From a checkpoint of a small mixture-of-experts model trained on Wikipedia: 1 pick a token.
Below are experts of layer 3 (counted from 0) of a mixture-of-experts language model. Rows are named router (the router's row for the expert), down (a neuron's output weights, with its number) and show model dimensions 128-255. Each number is 128 + 32 x the weight over its row's rms, rounded and kept within 0 to 255. Numbers have three digits each.
Before each expert's rows: "comes before" lists some tokens at least twice as common just after its tokens as in all text. This comes from a sample of Wikipedia text that the model never trained on. Tokens count by the router's weight.

# expert 18
comes before: " ", " the", " \"", " to", " that", " him"
router:116189076151072125195136144147079129117144175136107165145147147149068061127152159079139134105131105084122089154184137140097107135148123085086123131165102138139109153190105117127092170071128148106176135132084204159112108197147172114122151123189186144179091086150160142090129132061137111186087069135182134104155111156150107147117107146127167132179151130151172121159158160141118127126130
down0:146111146134104129129142092118165094141091162065126092170134127147108085132128140164003162133144088128112133142117088170146126082076098089176140086087167077119108087130120146112103175193164134192132115101164115168117117139100076085166108133149140087108124125118159103189100124206104130092155177090077133130127163107150194122143107178099161105147146133119093139129094111080186197091126
down1:087131098184119143157104143122129138094173157132187146146151098123124128108147156189114155163094123098118128098172106126101159069161107148128133129127159153156158135111089059131126112178139121159127134141143125084128073160062099198096104155166144150148128119168118199110094138080147151188139156177166079112083119142096091155153125108137079126145098101163123136159141139110115087152090
down2:112078160143124135118147161120146149153121141129149181086119132148146079158150219123063121115176138132118140164181098155073123161129133120102133046074121124153097136115195167080108154110160133107131095056054155083156163117125064174129084134118163169089140142148187115155139107166169140137138142146111141185118124105174146182153084132126204165161092138130128137149127070163133114102190
down3:124074142186146102153084144110091126164145153178133117092146106166142141133106129110113115142164124098106136154105126052121124133131092128131221115132123195168132115124112181125134134147144142161157073138078155187134101083092097062129167076080100161126115123132098135120125098130102178110132134174054177164114158195049217130132133080163104187125164155088115190114087121102122162127110
down4:095118191163114113076123138146177157122136179118146103173186126124090103124112087115165161124111175128125092088118127116075087168161118129115147098128078096142072089040088134116137123165122096125104134117127143156166111115089089174144093139091110139140107110084116102122133149158152093107105111089165119106151117103103166124081161122159112120120142130126108147096172099116126105062141
down5:170147133116125132130172134118125074089136133115111130076070116182177115139115113151134161100127078160130115162094107134167144102105159096108118115059132165109116106176172126136139158064109149117169166165143128095200124156194118127148116116097149079165110111117173107155132119135120124113152140152150160153095164132144164173101166144091093136101115129095174088208133125121127144085141
down6:161086136094087193077136191099154085126129128114161074087151134076127135086124175174072105192108101095109128165174107113076095111089118169076160138156109128163103125152116165193128109182144166106131094099181106161167149114166102126154188086123115104138162095130137139170111127160140150137097145150178126088054142151078152081156099137033110107090135148155178121169205161118088137105143

# expert 9
comes before: "2", "1", " |", "\n", "9", "0"
router:154158118090104120139046106154148147092125174158050102127125090124089078097135119119120093102136162139137136147131135142123081115162139154104126116134169144088093125102099139156112153100077193172111119168149148117154107132083109107136104169100176120133137147130133166132116140102068169159108112134106125155159082132126152195159122120126159133158193113138197102081127169077119115179094
down0:127114140155151140123112045156070197127081137166144168156144109017108138140126154136137155158151161188145115094118158153110081108137146142153101102120127148088057155143133093072158148106116150062134104114166186195161076101090190156120118155090139176133099177084100150149140100118136108169129191107139129099123173147123168080181107137112125081054181149173140137113114146140129151138151
down1:158119103168140121161143158144100107133119101132125120130173172101139133087162155159228156162106195097167166084152103127154057083168099085075063116098065151131138133118094138145137091167124139107088126106134118175097109147107095134156152138118147123152138199166174112088148126167169165152124117136155145106082133104107221119069119113173104113139125142167059142130134190116079191173121
down2:074156133101121134108093175102133137166116132141193127135112140177099112063093135144111141132149102130105104060122158139099151133130175106117123125117194146138163128165202112134097102096126062015141113106131084110163146119072132053156126147132032160079077159150158175117142173157149128135132129119111171139133162085111146111107156164135129129150135135103093139159090167150136149142141
down3:123096130182162165156146166187107100144124148110169204112088164137126169140179162103140162097133117083085116137104174117115112118105110128118152143151152090134092131134138115134116142159159173126049123110084159086152137143123154128126150081107126122134079129148140144109149140068169014105096145189115178095106072128122170129104126117108140070121145161054114092154149132097083141160100
down4:130100098111108138162166078081150145108130076150121169064117200180131215131169150117098142116053168128114126130168128186073123086171141117091128176125173159134085116170124114087133155099118169110134057134129107130160148102094174162078087108108177153133214129126091098150150143091128132083079122103133139110111102121119170131154097137113131153163121184144185062142153100090224140085099
down5:119126135077134139187106115125168094134098135086133118143107155134103103111161109174122147140098136160121126122173145156140072136123119030178151099123118174082128160066077138154131194173120110118151125109166119128077117142129059099132078134075176174135137104149127122146151135132114152125134110139178132175200174199123175125122199155127113158156161132096184080109125121147129093174067
down6:074147133103146077134114088190085094145127173115137174149098157123123140132108108122118144089163115108186105118120092048154162148138119131144154125150099113052094149123158172142139142149086074134112079125152054086119104117168122104145105091161075087176139029072150098077148140132106146143075151091136093120077064102165128131085171145150131172158105111108163134136145102148091177143127

# expert 1
comes before: " the", " ", " a", " his", " their", " its"
router:130098115150114100152122105150144111080136140178049076139138179126107104175068085128131102159065203128103095150034092133141109115123129099163125128128154112144103145137123132117094116149080148083128088094106154149169138194142144115154157136140172120094117128127117167128092149103105186129076150154162145113225105155124148131113171171151184125123157082135166070077123146091108087150191
down7:095087089151101104130162177101133058114112145074153120110080123129088107138112143124076158138113181144138125141100156213126184107122140154103069091111117167091231049150093121194072087066106087138154129106181102137120142108117143116140151131117132163138116122100151130167176094122188115215120137110099116139181103109120168104102123144155145141129048115183105072104154133143117120121101
down8:153110091141148112112111174135194204129125091139129127087044095072110138165166150177122112181104086102065080163065118115086085160075146121095114202051150087124098123138087142100054176194105085096144107130193118143156084112066127144051178168089108156113109125100102094120113127110123118153138145134150130085098177148122164158138146130121092114180142119076115133193156145160150156117136
down9:109204159134095160168095113183143089168124142095140125098130106106184069130156106133141090141183113112088059103154104141117173164119128047127114170109117158127153126148163086111153097098071134152077113126083133112149204146192145157120136133113063129148118135133108121107154131127064146091109135092173162092155075122195127100180134081102147137087090137138094125122137082156085133174193
down10:124111134156117148164137133114159058171128090180101138108166104154197174171090167056163142156143093129098188118090144098126123119129106146034126041171101138137130080182122122174129098162129155082114129142126164209163181144127138132147138086142117118142058099118095121119083083118149112179118140127122162099089172116177122107118205145142143095188140163073094134141130136161172157156101
down11:127148135126067107129146134139102148125168094139124129155120169087130193126186154090120049123132129104100116114099155116153196205121070043151140056128093115125157098105109134167161092176152129176154105151184181226162089121145094171130177130168128108137123157140097089085127084151116097149093106111137144118197170121147118104152149140133143073125123057094188129163173160131116127111110
down12:139145131126124114139051106117119090169161130162114113117124202158136153119124121133105086084174098106192117144141085167131097119176105109169154093107087133043134074078136064145115124041127137132035108145117167091103219130075096157178085095112106091143156134107104043225128185136090123123165118110123080143131141164145131109117056117111106160110121135087154132122162095149103086124121
down13:129152150116170208083189101118161157151114121134120140147169192132100069075091162128101144180152075136076113142196128146102111147101163137114066082134117184112098087079125154118134120108121195144083102100171107154131071095175125165147164170118113078162083127155133086102167214147163152196115115120123137110108078135181126148133209148132099104188128100088114104118054142080174084129124

# expert 27
comes before: " of", " years", " time", " is", " was", " year"
router:109139098148119149148147136119181131152099178184116113149103108130124094092132153139152143134131127085087106158084109117126123097146106137113175155160116095120169108110152102117115077082121135122140110140120120220221165110124085055170095121108159170153068134139132156144053109131126134120155140147074097109128083144077167127103082165126136117160183127199198067119139133117129062215140
down0:097104076011154133147102157116188119119173158185213069067154130108091134118141174161139133086140084087119154167164099149098137135160068176126137121123126237134119069136158168125123170156174159117117140143124118147133103115131104103117132088106124090121148161106073128081214142117146123150048097094096068114128094131126165103148184082100130105148135107144122127101127136115168135131074
down1:192113088184140160116189150085159105163140167151120141149112132078127190075162082183157125134104098081158159071130168182116158169081095129112146143108120162088156113122155157098125142138139128155151130099149097152124090134144072173154150120142114126122171106151134100142183132163094121170135133179150121146128102141123094097141132125173062077162094138125139129061081169039091146138085
down2:135194124132126189101185108118118131083115115115143141133140130161119151144172170078077122107130120086141175151152144137198158082125130122162121098136109136057171155102134182184130128122096156163103149167159089137101093122145153185149178075097135118062136134122115140115213049167196112123180148190099133161122107146119092107131124086130094144179186125106121133154141119073102113145113
down3:104091100217131173151170071178136139125109126133097106114073140127146139171149123126095141112133089162106186114181101116172094162065074082137132122143081160127124149121160159141164127137180106095095097133126127128146133131184159106120107091093242133127095124147105128193117186142190047142095133121158154153077130098138107116105128163150145171183106096144102098103081147071107096110150
down4:104144104136105128120138164096110162151133109100149121093159148107155078094130183128146136147098187145062139169109141136141103146133120095088163102165115126071162128102162138124152143158135071118095086106123136086117126140082157108071137147180129140095096111180115119121133095153184105112100138124097123079099147100120130141184100061161159132116098145092103149100118112132158104160135
down5:133128125142111147140126124073081124133157127152103111152116141157144125110140122145113122098153114169038130089124097117105078069112121154151197124125169129130103145137131119141133116162128154099163147158110121156149150177120137151088174191086164146103124064077134108088138139215172119176104073123168197111094176084095155095139104132145100120096149151105106131148144146175146137138119
down6:125175123117124133108101123093113108111090095103144108139095115163195140149078089114100157136114161132109204174094122083086106134156121158147088098122066104194094104138107050132141126145129132092120134141084164148081144141134086152095113098130156132161122134091158071181099153178119138158082164126122149100117117160163154149137177130161092109124132088092101135070065120214142137113143

# expert 17
comes before: "|", "\n", "-", "==", "===", "The"
router:094131136127096095195132114066140144158100134160114102183114057166089146160077159100164162142075159120103088109111153117109141152103115115131188075150159137155070175116147149136077162177109129136121127122097159155100177167162119097150213154147136130118147108107146104138114139118077202126059121180060212088178121176097146173120150098131089118155134144142096079114100178125129107129134
down7:169150167128122120149119124112125152096130142121069140085176177125090122163156124103141175141123071130103124115148155138091135167165160149134106161137114119144152131104125124109123093106106095152152096098128118164147144122124127152153154102166131116170123169086115189114155066146100138140135102164115139181132129190153132108184098113103177090075107103126154174135159105154137149140124
down8:163086095090170179124100036143125121186111099199176094105123118098174141139125098111151148128098138157177085128142143142138120103082149151149176152118096150103114119133091109085145137167102123097189113114097159151093121131133141190206138108123124108182154117134111091140135114139110084094162161180083171167142172141065117138134124121100103140114086093097164114114178112146175153173086
down9:152123101118157152087102150100113134123111148135180142117098202076186140146098155088137159164133163159118102151125172119143090171123126166111144133134180118152166131103087109147113112187122129108172128093084135121083130001105145126100136148173143149103112145101113128171118123168127117076157085136048201125103114175116158106133084154168152075139094152095145082085091119074098147160114
down10:156110133185119042144136162142185087157117137156130100157137163128162123115075159140114093182104094140103087164088176175116190197161116154116128167136132130138128179089190218127160124097116156184093101105156089140157166160172109107156151077177117117096153135114095096161136151114143099143093167116157162164160142137114100119164139144182192135148168135104153165078169129114132138142144
down11:171134107181155128166100129139088131141159163086197148142132144120148075120147185190159131176150146146132185125124109101097146126107123153154103076117161111101173114124139118108075141114049106092148173133111121067171099098100131101134108100146091115126122141164127134141123107172073130101084181125148132162161120139164160100156125154117170102152104177194127059151127084159106081134144
down12:092163116118119103109087144151150138132112128161158113085148122133135140104166169108227075156130158052112170130113132141113143098130152166144071149162089103112146100111100171083142131078124165182158070075074127150129145081128083155116122158167181126125132146093079155179103141109103112098082128150148184133115108162135143130136153141120103184149122148120079118112109112101119085131135
down13:056109171126161070129176165085143136157142095116090114126162105132154103123190159133177095173143206153114054121135131116098168157133145125097135126144155117139160126151064180157124154072123098099093164103138134200127123087136140193178106141147136111125133185110163087172079198080173183138105139049098120133085130143110112130066118076137072115158128146148107137135168162120088111134144

# expert 19
comes before: "\n", " The", " He", " In", " It", " She"
router:102139092146175102182081118155175161118108144169117128159131109122207134090101072162143109120076166154184081105090084145169085104163119130122141080120106118134091115117118065118095193095179154131165044128120091141156139147153142106172154114132145103130131139121122165127102136038067137116061112145151217155091110150131157168173149185076185121105172163168143126098146191107125145104125
down7:121153133110146121115137129109099172158100113131123099182102149122109170151139122137172174125131077097157100113132118114151134099115129148170159111082081201151202136148127084118102131138085134235143182144135136107077152113106108103052150109120187144105106107090139077129083127082111133157090092178082095102155202146107117139163100090159133096136148158146154111130126107086152111142113
down8:112107113112093099144104073143141134159126113145146135189074084116137159152065106156112114189087146204168114108180151142110147114131154181127073071166138112135120192135111182183128132147077188123101106131096148140132049121143175151107100111178082111136137212124073166124124148082117129112059089148085143135159090103149112110133114115129152092132124091145153108103144141144117113148128
down9:126167207152142129189037095164104168142111125071143126112066150144191149117129118113154104056118158131175127156110134085092119128230087131087175073140144133165098165130174120120137124149124151203079131132111108094141140095108132171156096108079123107081154151139134125115122149124186130122139156169137127153164138102151150151107145127108121156115130145119088184112099123170142141172134
down10:168159102105072116124111173131148144127107152141117141130142126099132099175135077119127149100137107137154042142145147085122113124090144085105106151085166154078124095123141178161161142162117092127098120102077115132106137142167158096128182106097141169176132109097144120134170176154149079083082149109117122084153160156103090136159129127141092156132195079154165120135082070127153105156119
down11:059124206154087131120136089142173157087095157106106131181115128139160126174101165111129128102091143098119060127132100097180105137141175136144136166100075050143098138138153147139177146142094138112156083092180117096152095176127135125141097116105119175151129095093013146193161127175111072165099109126148141091138082128111062133168084054134124181177144073188121133170113109129124055110140
down12:143088119154162136141119127049066148089121133104142058171100132127095118095126151175164082164148136184132050152134084156183154139055049163185165142111092090118081087131157146110110110132095087144137149080157165095102114099146076160108139174124181146111177091105066163148085176183125062171087142091152171132118152140129124172073156177088099082114119161123169149123118086173105143120131
down13:132178117093132175088131142128108111139146162111162148131111100116153080134123164163129077113184165141098152140087102142158191039089136129107148094111063075145104174104110170100137120144111083106182066212093109138149099116113181135161110139145110155131070146120085074150196171145135096051129130167131171137129126062156122141156158132116157150147090158089134160084123111144111070125164

# expert 8
comes before: ",", " of", ".", " and", " War", " in"
router:119222142139142122128115069102143113089121106124111106112136089123117104098096131150051169147103179086111072131121168099179105139136144127134196115163102061122078124160121104111125167138143117146141181211114141189126053117096107060139141123176151165094132154107138131107064106165152124141088140161102193159139127176073153125081151162129104134145108156099075112138124113111154154160167
down0:135206072103162133108086123139121120129156168038103150085137164106094152177127126126064182154097126112118093177221133125105141124137176087130117101120086192158094133159142116171148124128135110098113109135113137157125088138142122132149129128144100176114066141183090152111112102132101203153135186120055138148114185161085093174114164184137181161110113117134146091107110178199127121121156
down1:116140169129109098160118160094095075114155119184124126151146159130140129128124112144127140129164162089053159157158172142109081101113101092129101147046167181115146115105082104188144108119120114110126133097104186167139128187066129124153175151137069138126195129154152120122130073141170178119108141159088095138115150125171052105109156158181149142159156180144116165083127164149113090136152
down2:112157163092095131079119120157143119158112108125205109130142101088126075131102101137159134111063140095143165086128069163171154165088092192164169133122119163133112158089082169157164062140137123153074180156093160150170068138092129093127121193106100106165151119168089143093104142136163112115040175118115115161138144144172144127158094168169111107061116127115138074114121067093100130147111
down3:123153085145167084124127104099173092118095168107122072125134124099133174155166100144076099112111151091122182131110140150155138120125087174127135112111145114138121142167164165140160095096094119014140046073089215117165099165110140159117115087137116152116144149129089086110190058162132173130117163153121116167103150124113139108073137093149138104067165155137132182155153080129168164137079
down4:152155080196055136093132121073077116102178074128074061106117124174197121127122104119163102136052142103149158170156118159115100138147162104062134117173138126147099075166170120098085104168174154131166161124151140111149094154150128097128123190097143145089108139145170134140156140149154084159068159096176144111065146133098092171208148164145096085150143126103169072108155131046108156156074
down5:086143087104139146143112111138161054111092125125184142154124123094143117124125094176218144113185160071178196200111125114132086088152169131165130104074114169131162164134119121121098121136140146105136061156155156110153128166136180144096207155109085132127244110110094087161077094096186149147120158135150086129143138050116095066099126156134184159174148163142153101121135086129083169130103
down6:121136098128119170158115045140136174131114091154138142163096159104108142081112112134096129119136066133124120133111108137122138122071092065131105158071148149146126185104087085135126114080149107160126104085108162098159170199153082139212179093152075148130111141104119172170202070085088181163128115138114117106168143135082081143127085152150183190101125129136117100097086144124159166128106

# expert 22
comes before: " a", " the", " well", " as", " been", " \""
router:107129113170085172179137148145143170105129167133093159134120090168136135139152187115173092091158143089085129169117098152114109147153108101121146108154150096166088129112105136098108187174092099119152077140134118065166106139187119108187152110108115138111125131145070162148136079168128175099112153148127094171095121125151112188135216190104136103134109164138120073123111174092155064157177
down0:100068103118140142200140130165124109167105116177110114133124177111088117101154075077141157108194127083118041062151136097128083072104142175176161137126088068102152113104146142158124156101103152108119157100168166117142137121148151151163054098136224182143153114144124149117144154084109103112131133150187083118142154109164132115131192094115123204106088191113167090187145131104124102152081
down1:122091138129108145099137143119123135109132072094082115159096170056154148134155148121138096153161178091126168134063132118111139125136137101153131160158141131133141074093136162111128129107113085159169142071080108112125156114136103110173115108119189101105159113149161096169115108150107145166149133135083094101113106131123110083144167113120128136153092115116083065123107121118099168158197
down2:080153167139128143134149119140122180071151118128154108058115122159128088112107148162141169146080123138110122142136136081136189103161097128112155181132130186136108178165125105182125176081133110152153141113087093166154091098156104120150093127128145089123134104111092101102138158079090117087082077172111083103125156131141116107194123103135157106151054148118120120133121147106113152107113
down3:115165110150139075155147081102156094116122096180134202170141168160133182132061116169112142135102149121100163139116124129161204098120164080151025144146131149118111106073174196135129127089113125207144100122141103156170094151159128151117134088113133107070086100169172096108177155128134136113119115126089171110181105106117096152105089110196122122163134119125114127087121151136167122111112
down4:203156165129121086166039140114133089158056129135124171154145107155113189120111165157118137134116138089115102125164131152158148143126104145126144127169150099167102145205134176178096173092125129115177181157125128071103185133167084106171112121183133174120181104098082170133101095147190148083138095189120108130182160181169167120149133137091110084142208156128108114108110066130177143085155
down5:162117112082125116079146118131125109160139192184110072099126131087166107194172168130077163165166092132103123114112140068137074095099153086114147148145126099179068071159147088102127128159124068125139067128156160148096119138123128111146111133077169189115161090109189097143053091139118119136191165086146120118094123127105147105103166097144083050112092127139123118114136134135112132108110
down6:137142090122127161131114119117109106126104142134112130113128139103220108061156088110126144067116128109155179161061166148111103075148191117141097130073102120096122148116132138134153109059165136063153118124153122077179089180093120132180127191141081016147134165155107105158131139155135135091106158170091102109137104133171115102112105071086153205111098183167090096155127143090067131150170

# expert 26
comes before: " in", " by", " to", "==", " of", " =="
router:117098076089154134127102123142074136108141151083150160103153104194133086177114148103163135130121154150105139174077091140116104152144103094117149128098073137113085126177117171113154169111114141107145111152092152124164141098149073140200118125137198158093127120190058128127116098108095158147076167173052143119099104153137119172100148151195162139169202141142143087125087137127160145189107
down0:116133122144149127146125106198145114108088078174164138131153134160115109131158111187172061125159143169171119147122125096148110152133143086131137136086125122131111158083136151103074111213144151239130135110151170130097089119134117168108086144143126145153118131130073107145167141124123113084076108163101057144124124100181108124152078140133082141140155142075154163113120130111060177101139
down1:081107153128159080175078155105155135125119102098078130145117109133174168181121146118132104118097137118081133134119146108131131107111146149128079104108148102158141129086133112145194115136120192148151160140153145170160146117107108112134134159164140138117179195168091167136135103154152128115104105193152117086121137163149102123178072111140143113151109150100008137088095098151188124127118
down2:078131131171051108144170114155107104087123121135126116095048150094155178172161130130125142121076139133146116177065166077131078169118209117108066161086133141112115105124139163077108175109107112159147142150118117176194113076198164068156145079111082144151201109107171120119057111157116149121101158156164190146122134117176112126184110106156170165118179087137093191125151134149144160090147
down3:148097123105162110094137063115127085119186184147097150108140176079151139140090148102126082110119056093089133161150098122128146115092151144142143116109178139143203172155166113119125138091140164093113068138131168112075108195151146169095121114134094104030094144093174098133122148085118181194088174096089168156119152142168081126134138147123207140137062119150118161131113155128086132096136
down4:115116136165130086129119105111175158144142127121129203121146073129111194138122197184150150164142153162036158133148135170165133119173133121148090163099105191114187097121179158090148117160109139094155120062101114098186180146157159143110132116117168071130145105107155146133099101128122151052081125128073122093139119170128165150166130116125187112128115117143098103119167109120149124160154
down5:168121132119144172204107138118124088119110137108056152149157153179099113131114122136126146143096139132145145108192165098121098149084071166144120116110130140122150119203092111099081147123151138140131061099134108173158069098158158093095119094155082155157112065167195122141068157150080123176156126162101142100121115098180154148157134126088178090088095191118156157130088107111088102151086
down6:087131146112149112119092096125160176081147076120137097098108105105078085152099183156122075100111111105154105138165201117095115122053227161131167153150137102111115153156092102094098139117107114101187146042096071086060111167119141125175126144108145140147170127107130133097114075125065100096170149167142153089150151117211215146153142153098167117106115152116068114186151123166117130143134

# expert 13
comes before: "s", " the", " a", " his", "t", " an"
router:119121092146116096172085153112152149106147166099068148158152084121119097095099142118104144135093186140073117107097104166134117140099125116195163073119164119163137102178093115137177155102132152094172079115094202125158123155103145060141182116128151067163143156093116180133149137180116184141058103124136096127229148131173148165061122123110166158144120133145189130124063165092109137148197
down7:152137131145147083173164126084105164119152112162091144067099171066126105177177186114065124154080142130109183103127129111174108102150131096102119105122110119118177049108113094088121118130088117193180127151118106133140135140102170135057136158125177073102124150101154120073149124149150116101130137130078137153145138103124074119140142085107126104101132115132095090150133127125141090122112
down8:193129101130124141142138127203105131107118110156115128175158234147070129112147137125093072125151123102099148190152181160162134103171145167116108152191196151139114182113115102153098103105139150045073137097129110166132137183116113175110130097080123128181123097149176109070162106107075098097168168180148117144131148083129192127152186176132118116154123136191128104165151075143142158108144
down9:146095119072144125100129150176093170128071112169100148131136180175106149098149121083109126149124153114149093161110115087062095087130156153080138131115120112180077161190161232091113151093113139045072145144079202120118188183114105087147154170113094184187113161141167107125052153157060117145155122151121123136103143096080139140147107140111119188139090069100141114144140116163141170119118
down10:156149099153096145133131140170113133121109097119113153146125173106111109128155104163140071192172097148116073076043090098162148093132126125092155127134135130154161212135090157126176129138127086136169101134137092121114151090124066080132109121090066122108151191110180077084106092172064138138149105100116139126092142120132129126133099089105191133141167097129085090129117165125127163140155
down11:099152122106137198119114116096135151105085137185137090098080162056139057157163198099144163092152070154099081105125138101093093150144051188139098120153133139067137143129095110124152193123119101133122145105125111079162212137172129118123140057166134129127106083165173122110115235118059132176159179077135185073125102127165130157124118152078147117105183124115125135095124158119131131053165
down12:081129146131113127157095134103153160105087167108145162123126107110139137124136178080136162132098180076106129095099070145113112090167088127153062217179131124122095129129176133141086161090114097111159158103123098070200098149115131123146136145168106125093121123080161203108140118165107096089118141120095127141118105139100114109160105132145120124110154137112107132109066059191153158106091
down13:143064138148150141083084178115132153161134170128109131167155135139056143079146134183189127122000166091131100147096145156140147161102103170189113148149114154139163147171087123131102128158156189122130124106141133077116133100093126134120109170144151091148136108133084072090141142107099101154080137116166120128161092127137068119078167134151106088107068135141065128110071083152171087121057

# expert 11
comes before: "1", " |", "2", "3", "4", "0"
router:135120113156191151142134126186136174118098132109078111169193107156156110137137136135124127102108109115088088098087062146107112143111136149091159114115124159226072113094121124080035133116133094194114146137111201093098111196134139103147073097142147136155099131130155152154116129115119128157024075100092155126095181146137142200135113183126139103159128159123169067154125130099140154113125
down7:123157121160166122130164090158135105079134117078083144163196188119088081157100105149115067085111161140121171120166079133112123154154094144147119154099158132118148078148117122141110117143177173092089160134078141122162112102151152154090097147144111128119069109138150120156176106161159128162147138139138147068138175166150179156119130176092131133137194129067131105138129142171141117187147
down8:113056137124147110115156152146141094168132081156110158137081145118145153118156141119116119132087114133106168101086126089140147158072077123097124114187112101096145114153132132200166120154115101167076115182156099134113108101041142176084133165103145210158149125163181165155134112127163160117147140134137112116125178179157075161161122163110142115122125139152160154133146094208115147125111
down9:175202119140093174124101091092149110159143125101150084205095158098096100110138120131115129114178161129198096163124135189142130120163198103132140114099097125164087106163123144066129152126151101167152121080100168065046177105180141106095138132154112156112159102095121111150173174054129146063133114137084126120185115117139145157133114115142150157159123104083094148101161154085173127147152
down10:111141193120089135080130112166073120168145155196127142096118130086096146106102112082111149153125158073174146113114113100086136198090124144079135163096126137131128180103133074175131116132126134105103052082132112152120201096111166152153123192064155085122150136112096116125137119113131126100133068165162147115096119140150124119111145059148131082155100112145157133090137124161196169166142
down11:086129097160128156172114163151136135165118106134102142030110115138091140117105119091114129144160107094133123126127146151175178139147066160178151114112160164157116162103127154139128097156087146150179165106066162105086138105171143111072067139119148142112159118079127190195133172080118170147169145115124123151119154094115152163122148077099141130112133137145107156085164111163128101123093
down12:150116107155153113100084136125094099140127095110095146186088172102141139100131120186142140107058205148133128185149146119150137101124109115111192161106160118099124116134138123127132177205142078117076134078175153119131113098157045100098089130127071111082075114143107108169096118154163145141132119068105173144140150153153134092111126128158162111130140182127117140144096096177146123167078
down13:102243183073104158116135137159178141104099135123125094118160068116142081164133075117130124127132129114115140098106138115148109098108101139066153188123133145128116139111191177139115089123151189125137144119162115174129114139165123214098106107145086160154155128101122108145153099067138133074179146082075109134134105086144136155130218155168151157124100105130124138140113111120155060127177

# expert 6
comes before: ":", "-", "\n", " •", "=", " Born"
router:074137096151157112183089184123156152098113183083145071180084121161139152144157148104120080136122191109094131159129147095160075163124123117149145116110152107189108152131143125082103156086095096204156161131108144186123096097087152100167086135061155183119145112062145122134089107124196163101099170084100121107185105158137152113118157164124135189072161145142096104090119177100206200158133
down0:157053147116137176136057142112109160101107152090118187116095114165109159127146173056102127122107058091096117107084140153131129148147100050171081188125078065103151157110130179113127183065099100126124113104121129164132144175130114172126128118187205178182119129132109142140113112160154160143142144149097114113164082179107125159138178130119080121137153069189163126117129082146114120142159
down1:141149217215143187105130201130146184076090067124109151193199153143134132117089108161141133124136130136110157111138110177068087115125154141133102212163109173114127147072124132115146138141188098139060135098162115153131137122141143079104113104180088089152187136168091184165153144127126106142080117085124090105109177183114165142160063131157123123193080098108120185144114133156115116096120
down2:050151068112122139129075074123110162130110078089160160142146129146119085135126099143115098137139152097103113130114105086148128109157106148185186133125077161132122128122093116168111100124134054216120145144093137115075130177153130105150111139168122155139214173148136148138074125146090083142100133098117089138160155101079120127132117145114114157128112137173164135181173176184111156127160
down3:085107122100180141149142071110159115068136103169079129114137119145141140135089168075125106087180110098091135151123163108071102102122180194177156114147127137151196142089136144114157074169103116136153132167134134118148166114112152169131146128131164148057130148111053118152158087133093078110119082111127083049118122114110117076172166096090098130107100157128135130155151143083156103150117
down4:121064102108139143105114154139202112094087097156174132125117100163143108071117179065090160089143154180152118165075106105133115149155126137147147136097136160125107168079151158056198095159082070138095121156153119057124132157127156146102061125148114155087148119110178149105144096105176135208120110053152081164110115111151133126127066083048185163151098145141133092129143083114158121170148
down5:150134141123125084127065156201140103122085124137133153090109100182137131176096166141080135111173137111146104093196161163112122143151122119123146139105159082168102202130067104112108115161209095066116175130088124161150197161137100115147141171142112092110163091117076138135137062110090149102152127136081102105195131154137117138142063146173137125099120132167181123093151147116159144139077
down6:136158152068094125102158168183131166090133088157154114151099141189108108172135136135172090132083135130140150116158149010162187146153132139053120166104092073117135109128143149149116128150123129177149102111186093092139186111095094139106143226155144102161128112089135149072128127121146180120143123085131128171129113184167097114135131125188126167136098203059082132175163112131154120127131

# expert 2
comes before: " ", "born", " UTC", " \"", " The", " Animalia"
router:116121084133184148118100159188162095110074151127062117161121142079136168077116149149143107104116121119080145128113052137111147149141118091135157121156129172122106159165150156115210130131125124168184133197094141119174101185170148096203148186131174108107151110074079123103146107135135182136140126153083121126125146154157211133103147123104156148167159153110122103180118138152164162116151
down0:108101133104152140114102113107165132072106097175078153129123085104138090163193095125141096111131105089157160160126132104086123179170082197159153092113126101117166134090145111110140078150085116152134143140138168139090132159121112176113088152123126166045153179135161140069102123157126145150129163161189154157063111130137086120174150062144086187101113128106166113123113151147122101122055
down1:127154138116133125140115121146099126107153122137073168153175103115121111154143149127174176135132153108083099107105111154161109090149069128082104150066189131189167120113163079117157090115113162114081130131200145074136062139158207112114110075092117154077081098110111135101115069036085149127061149113160139102141144147154209175220166126121143179077097121134104103117161141155118169105123
down2:112154103169141125084121111164126093082187120207170127151143116093194115133108100125125088175130136144122131200135115131127069145077115146140126073151093136119153051118141105072158082096105102122148159135119130152098198133110178142152104108091084134131151164089047135115170130129162167175133176141086070122136131098156122128106144112124109141092157150139135161142110140158139151124106
down3:123080127097108092127125090127103170057173131094154107068124087114093136103161133106102159094165109179156142121142093140136122094136111162229173150074118131158095083102159142177146169166109095118167120162115130107090157135138073180143133117125161148180188133173119161176104135152118085133147121162036114078078104198129153107179148041125145124147102084131155127122079076112150107134098
down4:029123119179097169068128105109088165147105101112112132141201091120133089130152143156114118151139176133131125101153172169081106153169087122150108120099157098079156150148154115122131149084174177132147161123161197183198117111160115156021104173116147201151154112070179127178139138099130145169122110099112128129092058148125103155131141179168134164140104097114128146175168105128119121114113
down5:147138135116165160095095092163142071085137147114140114081130132119157135187075185081175179096147162140121139115046127133152109092107149089121170114150095136094079066108132140054124082128124173174126109138134152119111099088117131056125165109167169183123080092086090162150151148125128126135110078130159126125160208108122180070029119152170082099146217129103119075108113108112118125099192
down6:113110166075112080119112090155150150091181136154156134122156180107106090137167130141112187121126058106159092172083107155065103129172141113139126182128191162069126146107154062101144117104161166084109141075096117101116107112102117136108047090171146096140073105203154129189134187152111176135131127134160137151151128115125073088171160121128192132131155126168138088109121146156113139154089